{"n_layer": 13, "d_model": 256, "n_experts": 32, "experts_per_token": 4, "d_expert": 112, "d_shared_expert": 128, "activation": "silu", "moe_layers": [1, 2, 3, 4, 5, 6, 7, 8, 9, 10, 11, 12], "router_score": "sigmoid", "normalize_top_k": true, "routed_scale": 1.0, "balance_loss": 0.000969, "balance_bias": true, "init_std_router": 0.0228, "lr_router": 0.00416, "vocab_size": 8192, "norm": "layernorm", "norm_eps": 1e-05, "tie_embeddings": false, "optimizer": "soap_variant", "lr": 0.00611, "beta1": 0.95, "beta2": 0.99, "batch_tokens": 131072, "seq_len": 256, "train_tokens": 458800000, "steps": 3501, "dataset": "wikipedia_en"}
Below are experts of layer 9 (counted from 0) of a mixture-of-experts language model. Rows are named up (a neuron's input weights, with its number) and show model dimensions 192-255. Each number is 500 + 40 x the weight over its row's rms, rounded and kept within 0 to 999. Numbers have three digits each.
Before each expert's rows: "comes after" lists some tokens at least twice as common just before its tokens as in all text. This comes from a sample of Wikipedia text that the model never trained on. Tokens count by the router's weight.

# expert 8
comes after: " ", "1", "9", "0", "2", "–"
up3:499492542516466504482519503404526461470411495562490519526546508494492437481501496516493537491474469492494487473384529463499448512535469543471529465495508454546521539506503540510524533544493471
up4:490565465492516509501532423512522511427540553535500487513515459509533493502483496505492497532465522525534476484501544443533481547576443504491496489490476465528427425558449531461422511473532468
up5:500437512521499518497558554490551424532442412484502500475452455503549506534552518495504478535477477552500585458365522499468492507531555459546536494561550500481515544515495542487519495554511579
up6:556451530464494502563471448564511511579451489428484556472520535440561582600458491494549545470518471499512436423479563484538496534503465503479523500520532593533527548501481516559433516575501545
up7:535524495468536481494474582595522500478523487549479586460401397451520495573508539475499496451524491526485505536455538591488529484540438477488499520479473444485497469487449488528468492490567527
up8:423464499516535518440483514544480453556415550402439552520477500514574548551521459492416586511572442524475468546449494491571530440500472548550482510544537472496478556553499499420527458553487542
up9:466496476487474470510587500435484525426522493499517518456519528455435425535473467506472494462455581543521434484474541446531549547534522474490510447504531434540501475506495514527484501454509466
up10:462466489591528397557505578478543488551423496485513486500446479516511537454463455407473502555489506498509477567467504547510551563515521554466505485491555524484561556450476537438449533501515533
up11:639444544491471449500450407493474503520524494520478535457512454501566469485518489495454453452561543505509527514485532459477459478560553511474461468465477528463511539570481487467518411466450528
up12:520433512506527450471445561489553576433582446467522550489467533453511571545572455523531557493479463438466607468402496558496462515418562466510421478487516499427527500531551557434523470580552543
up13:513487509525506473503525415517506527454542528573525470498503549452456448541563403505484538469526604453484498497562475506524496471499479535521510494516518514450529545494518462514507512450503442
up14:436521541497436515461559488411499409452446471509449572459508517529528537456443518532525469513551452406584500500403513482490498557427472459522486493533485520487493496598463526486559478526538511
up15:473502524545526521530516628551524535493471548600515494522538526480533390498569488505482490548522503495492471471463546546489509491552558536482407477552531498511560511453474445407458513449609491
up16:512461525533544475547497596547515512474500484521412472506519558530617441505486496538465515479475417553540525389426476457469497437487460480522473543502484499485487476458524494533497504471500457

# expert 0
comes after: "0", "1", "2", "5", "4", "8"
up3:535530544544502491524468537515497481478522521528533525526475473485501491488514540549522503527407503448520401534519477472481493438527576571476441475509393405446529485480441543449468512485477506
up4:465558519492486466521455476459537538480465488464464527413509560466484454504514515453435558456514461423510437508472511476578476527521528490499590458436502450544536494507536486522512496476509421
up5:493470537467494472482559516456488446531455514504426465478471445475448568505499512504529510500507546668432477494553554532458517497506463452454536502517456607458474497507494479489551454502511560
up6:500516497523533477518449499508498475540439480474534539454410534413617495472490564454489478451538512526568474598453535506505504635456511477485559512449477554519403454463556489458507461495469433
up7:464540480454485564471489422513499408490455549398532475495531454536549523495412492465535548514415489525487449517536568518530556527516501450489488431484535444533517516510480489580428539536557527
up8:495487520498509483478393566478465474463523546444478500521490517487485497524461523495494504438512477480479486590552411535444511512454507481505475474550518484559521508483529540505519476392582492
up9:498440527528495491467535493501540476600521496522492587533527501467543522492516491496502508501572557511545468552527505477403522488486459465490499484494490457527465524573443459480554548507544478
up10:516506510569512557520418608548524497459526510514575479487487511498527558482518458421504493519514486402476448469497465507478515568458512487512414469526454510437462504502518405493537497529540445
up11:521556522519458512572493590571505499525528489441515478476528499524462531521505465471503550551569525481472495518472504556388531402555589464481498488570463469555526559503481482475463453471490584
up12:576442579508540529533562471478529454558527535501461511467414415482482407561466435505506457465523480478531430475533536516614489491532515529488467525495548504500477548525493412457506452461419454
up13:511478543413508470453461483449527549488552436503487482489429433448494501538557555403476486538485479479577493497461445526477565465502529489514490457484465463517498577507478558524563531519536584
up14:442528498466534518572531482533540493532560571490504499549548489490514523547529418541493514533540591544532553554536464461497509519509538488442500489427520466516558486554539444545454535424472577
up15:440519499474498503417580449479501524508443512498438523519464531574502521434556446491494567523516534432462480459521421494517452466519459470507427500507490488479540518451509507503537580477489488
up16:446438531525487461556529484450517576560515497505511431445544512469496601510531554516512489477506573506552538493508466557579497485553487435461495515446484476553523493518474517486484444427509485

# expert 28
comes after: " |", "|", ";", ":", " in", " December"
up3:489499544524448478490507530500520516475442582495473531557451512479507492516528510456507486467496474487466534509506553488507471447506519499410375498467487469528494527511531531503515526462508534
up4:517501610632540508511445477477481489539559495375527519464484508538495544461468500445484388472524487551502455479541514496497463561508478491516487475518502505490494506493505537529524414496490474
up5:467470476437535528487532560450520454555503493481517517601481551474459524622578452457496534541491408497511517466527585542413484511538475457464579479474529532483518524423536509518497484563559520
up6:486546523576482432567508440562505488519525521462496520517503524531543452525516536515503528537467519498457537482508489436557447481476492461444494543524389509515509517479455524516435498442546504
up7:503487477458488483483468469567575334474453518458433488430480506453567577502504490516414537505485543431518553440428503470511491523558531436498492525483479531560535571474554447468531467485479507
up8:535512514508485501484536471459490528497549567535499553527490524434538503595563536456477504481537498459419484488542521515458559495481524525484518464582486432476505516538480481573546468534541439
up9:459515490488602593487469530501500541529489571511497507448515504533461596523498570481495543566498529527425506551469535433485527525501456401586506492480498469487535433515384543427495467468612465
up10:464506534439561512412517536499458579481447495519476500508452508466476413467454532464487496466551487517474490507429482477445520510474489560534531512470574573491459495485555478554485547455456464
up11:448483510534456571552491541600531498510493536483495482481503433531529460425529509420405558559486556583510446402454514436542507465462522512461491360543542543536474566600554530481479433552487481
up12:511592478559527502539524466504510490503565530488451504506437491459508470529568506482525474532496507470463574587542505471493438594467488467496550589514489505542548475554496512506520485444432513
up13:485531476472472513489562494572532494501513410445569528457488523484527494540509530469548498451549545515558522524526524481473490522431503485473472487476538500551507437462522542496516430512471536
up14:492530529526530468496459500496532529538491481423506460533495516434525541532471452555471545521469530485495544530478571453498519418491492470493462513542474493501506539512486453468450441522497497
up15:515526533572498473528491553505478577473514541491508549493485467472438541433512537471470524552466550498484579499438428518499501541499499514553576463517514552488478500572478532474541496522468447
up16:460530476493525457490478583486519472495465473611501481446412528528464525486437492483483518420499532485446454529500500535471471438439526470497489488505493512495492509534481526413528489536557489

# expert 26
comes after: " |", "|", "-", ";", ":", "---|---|---|---|"
up3:556460447536417483489473454478432476489542467557518510530429552470502460567496446498534500456506511520521574520477514503513485544508397496484539522528494511539509488511538502471460510565484563
up4:485542492507492547534509472448526455523529596573543479516521572471538513626558494451505555483513439464482468522530470428517536486509584487559492477517477502480536437456499466554429480452568483
up5:537479529511488476523448512440483614475532530521442490483507431455541527484499420547516519468502549477521530603480496507471502505547462491458525479471475587459498547420455483499446500564518491
up6:487501589486507529472540511479449492515535439483494472437546472471499482499508552480541450428463432552424586479589472482430555533481454486495542496488466507495492504521497504605476548516553531
up7:560519481492467439469528527448521444454499516504460562510492489575441498456520472464448447487521488531558455574508528503500522577390521473504508486490552436470506497487534529422435576478448549
up8:546529489514551515467533534544494541523526505499436474416386534487552541503502460517468578509492469449474539499515568507495489504441550508508501536512470523550529611548537465566479538446506470
up9:405500525512508404477462524448497527475577495495460481528477509453583473522488490526528464460431589472490471495414468504452511491476503499482553503476525475558581449490496492535533492468493480
up10:520536504518517485503463479568532478492555481547497509521581498486523477477490490430481559487498529555487561421511482453485462609507520450529478545565503538404516434519436449483499537512501490
up11:465507514514438551535487513547542526508535520582457491465601504563512462496532521446558515481512491560564494541498514500547520497554447413398478566471506531509504562484549487506520523519448447
up12:479442532531519468561504500494493435552538438510519596526449513520489498563496504555453476447443488490540453505465477458493557467521506460489484552480478491528535561508479539474509562468522479
up13:506524468569497498496513510462492522561493512482412472511516496524506482548532453479543507465495443510497537522481581501554580511534536484501545521527481513518480523499486465443529443419469523
up14:476479524537491473508511536488465500572456459474492546441482462477499477513496484488474522491450531536523491521417524488431492479433535496450454533509484492488523551446530435551514476579529464
up15:520512458467520531495488518506472552515525473532453546489536523491445455547514478480521495474433618520535499552454478475500481483491477538535410522458474583546528509521419553502438586535527506
up16:492462433580421524464526543507494524527453487528540536503548514463483516475491568569506468455400532468480507547421492519482471488453555575532527530532455472476477481528446506481494500528502459

# expert 22
comes after: "2", "1", " in", "9", "In", " on"
up3:491521508521522437528494511456467499509508488555430534446508488395480450512554479545533446521499491511453490540617517465499491477499556498459567491458495501494515538550516502517541514562532479
up4:548494435526517479446523503542479541520477496529478469489486424508498472503488421509498511476528484472460588439520513408476479482512505530457416489571492407521478540456530472530477439506502552
up5:504521545541518474481573477482479628489485509539491496488426501445506498535457465516578518459579510532508531442519493427490450522458457507515504415560458480568460517489526478520482457454499509
up6:491539525593518477488545564526471546500526527484484430488552501502505493485498404397445518498567505431482448525519576449494493461552538488502527482462526497500541560495506461436514551548555501
up7:455449554492490479470454503493501521483509521519457523475519555503556557509486498465523452559523495441451567562504470572520518458574447512548548499434522528466446471562533477491550510504510533
up8:552386498493462496515526506463540517472470474478528476392467468453526496551524537450496432563462498501501545467545542497491520458584580510514475453487455530485541526544475574510533496549502505
up9:435511482530554510469496555504500528449523502478443489528480589440488434523505475491538495498460497483527559480514484543500489575477478566527526484490482522444513508535458504493390519479495502
up10:506478597516515498530554511522444469520469518432438450553471459489525464568497535440502515478449476476492502428477499418464551551555518555449471468519550463464493438536501467489454429513496511
up11:411467465528518459510527479513541588529466494532463444544461550529532543525543537492520460461460490528550538427476556573512470442487489454518587586542504501513521459431565511457511467424452464
up12:464485486504508467534479466436509513456491548449437575508494505444468485518504554424506477517430426515575448515575479530492518488525516519440493420538514455483549504460546488493477427447537495
up13:555541472509545463524504434463550498494487518523481450539536463497532527479545562465488473520432533448528489542503504484463496519444445522477439557540526430493477496527530490578540572505478541
up14:489514594533504535496448388510526530440483458511510488525545452488461454522562552480484487432515501434572486623533517542500475482625504517495520492434430505500508511498511508549505463460621443
up15:519523490552500473507447493562519578520504470534550499529546511494454487564532458526479511593536480543539507517451597463549441542449529495497520521513478522457416503550433464529519558465488545
up16:455518490475492550515498520457430584451556567552494430525480498511518472531491511453466459491484480473542464472522475428510577433502539527421444518492590455508492498566513489547495634550582526

# expert 3
comes after: "\n", " of", " in", " for", " at", " on"
up3:494497497551452523517542522537444506426548502540508561563440500501518524553504477494532470485424492488505478524527474561461474469566624452429487520527488495475559494471546474516531447514520485
up4:410484550546513528480455587543566523502414474550553444536535470525562573490501569528460495505460557422522501441491448542476474547477460427500474500432473567539463553479526461494535471460448523
up5:475528494585482500432521539490448595490525505477539491503507489450519440523568456534511470493545538501556493521446598465574599521519514475449508525484453495497528447546474524456492551569504529
up6:487493511537462475470470418452529545534493524490485563519548536513457492478466562446535530524529465511469495488519532504499484520585496499456516523492438440502555538495530524441561464552513489
up7:487474448530542504472478467465510476381475525483526475487555524481444480479517546527511443474499518516551462487626511527460520448525537510556549465538507528522568485489533535472513512511544515
up8:488532549492484519536531491512522513539488503530502456483491473494558501484543542514526480478565474527521501589494504468518465501504559457467543537499442475507593469477460554410514451471552507
up9:527504410543579494549456480541469501532450476549488480492490498493491508530424488470547469520545578480489582481524536549508494468517509579531511557492484511515416601568506434480518521583546475
up10:472469505537620490462494577510522543466587532540479554496439460518469484439547513464513538505480525589532556501466473512485477460582507459454494501504489479545513538539459454583475515477426432
up11:498507522429517509493523496536489503456514481594414466443414434494577487464598447497483488521457504493507454472491476451544492458495366486547489527468421509509474590519501489487455485579572513
up12:488460484532509512483506438499508474420542414479531525576560463448546553554552531535396448587474475523465518503512551530507486476500488519390518506530434490557474592581483428486500568478478558
up13:431521421546535520577531475472479472548508506445546426431489495491495504505511571538584491450436569531563437489532441472493464531551483525497542521430528506521529553512507444477476470548470455
up14:525513554585504473571423553505536460544535501450518480548451540466459499464468565464498565446497477479498507482462523512491546530532480458427477581460549497542468533536501542539539467489419456
up15:598465530472495477540556437453454509507482537392487484460519462469448537557457503476483560512500479522485506629587458540457473551476490464549443455473499453468514519508461516430502513505521442
up16:567506547453470542483493501450551456536553462515470470507531484514498511508531552451544464586499503531452460523517570432462476521444480588426517461465529463504500472542439430504519510518429551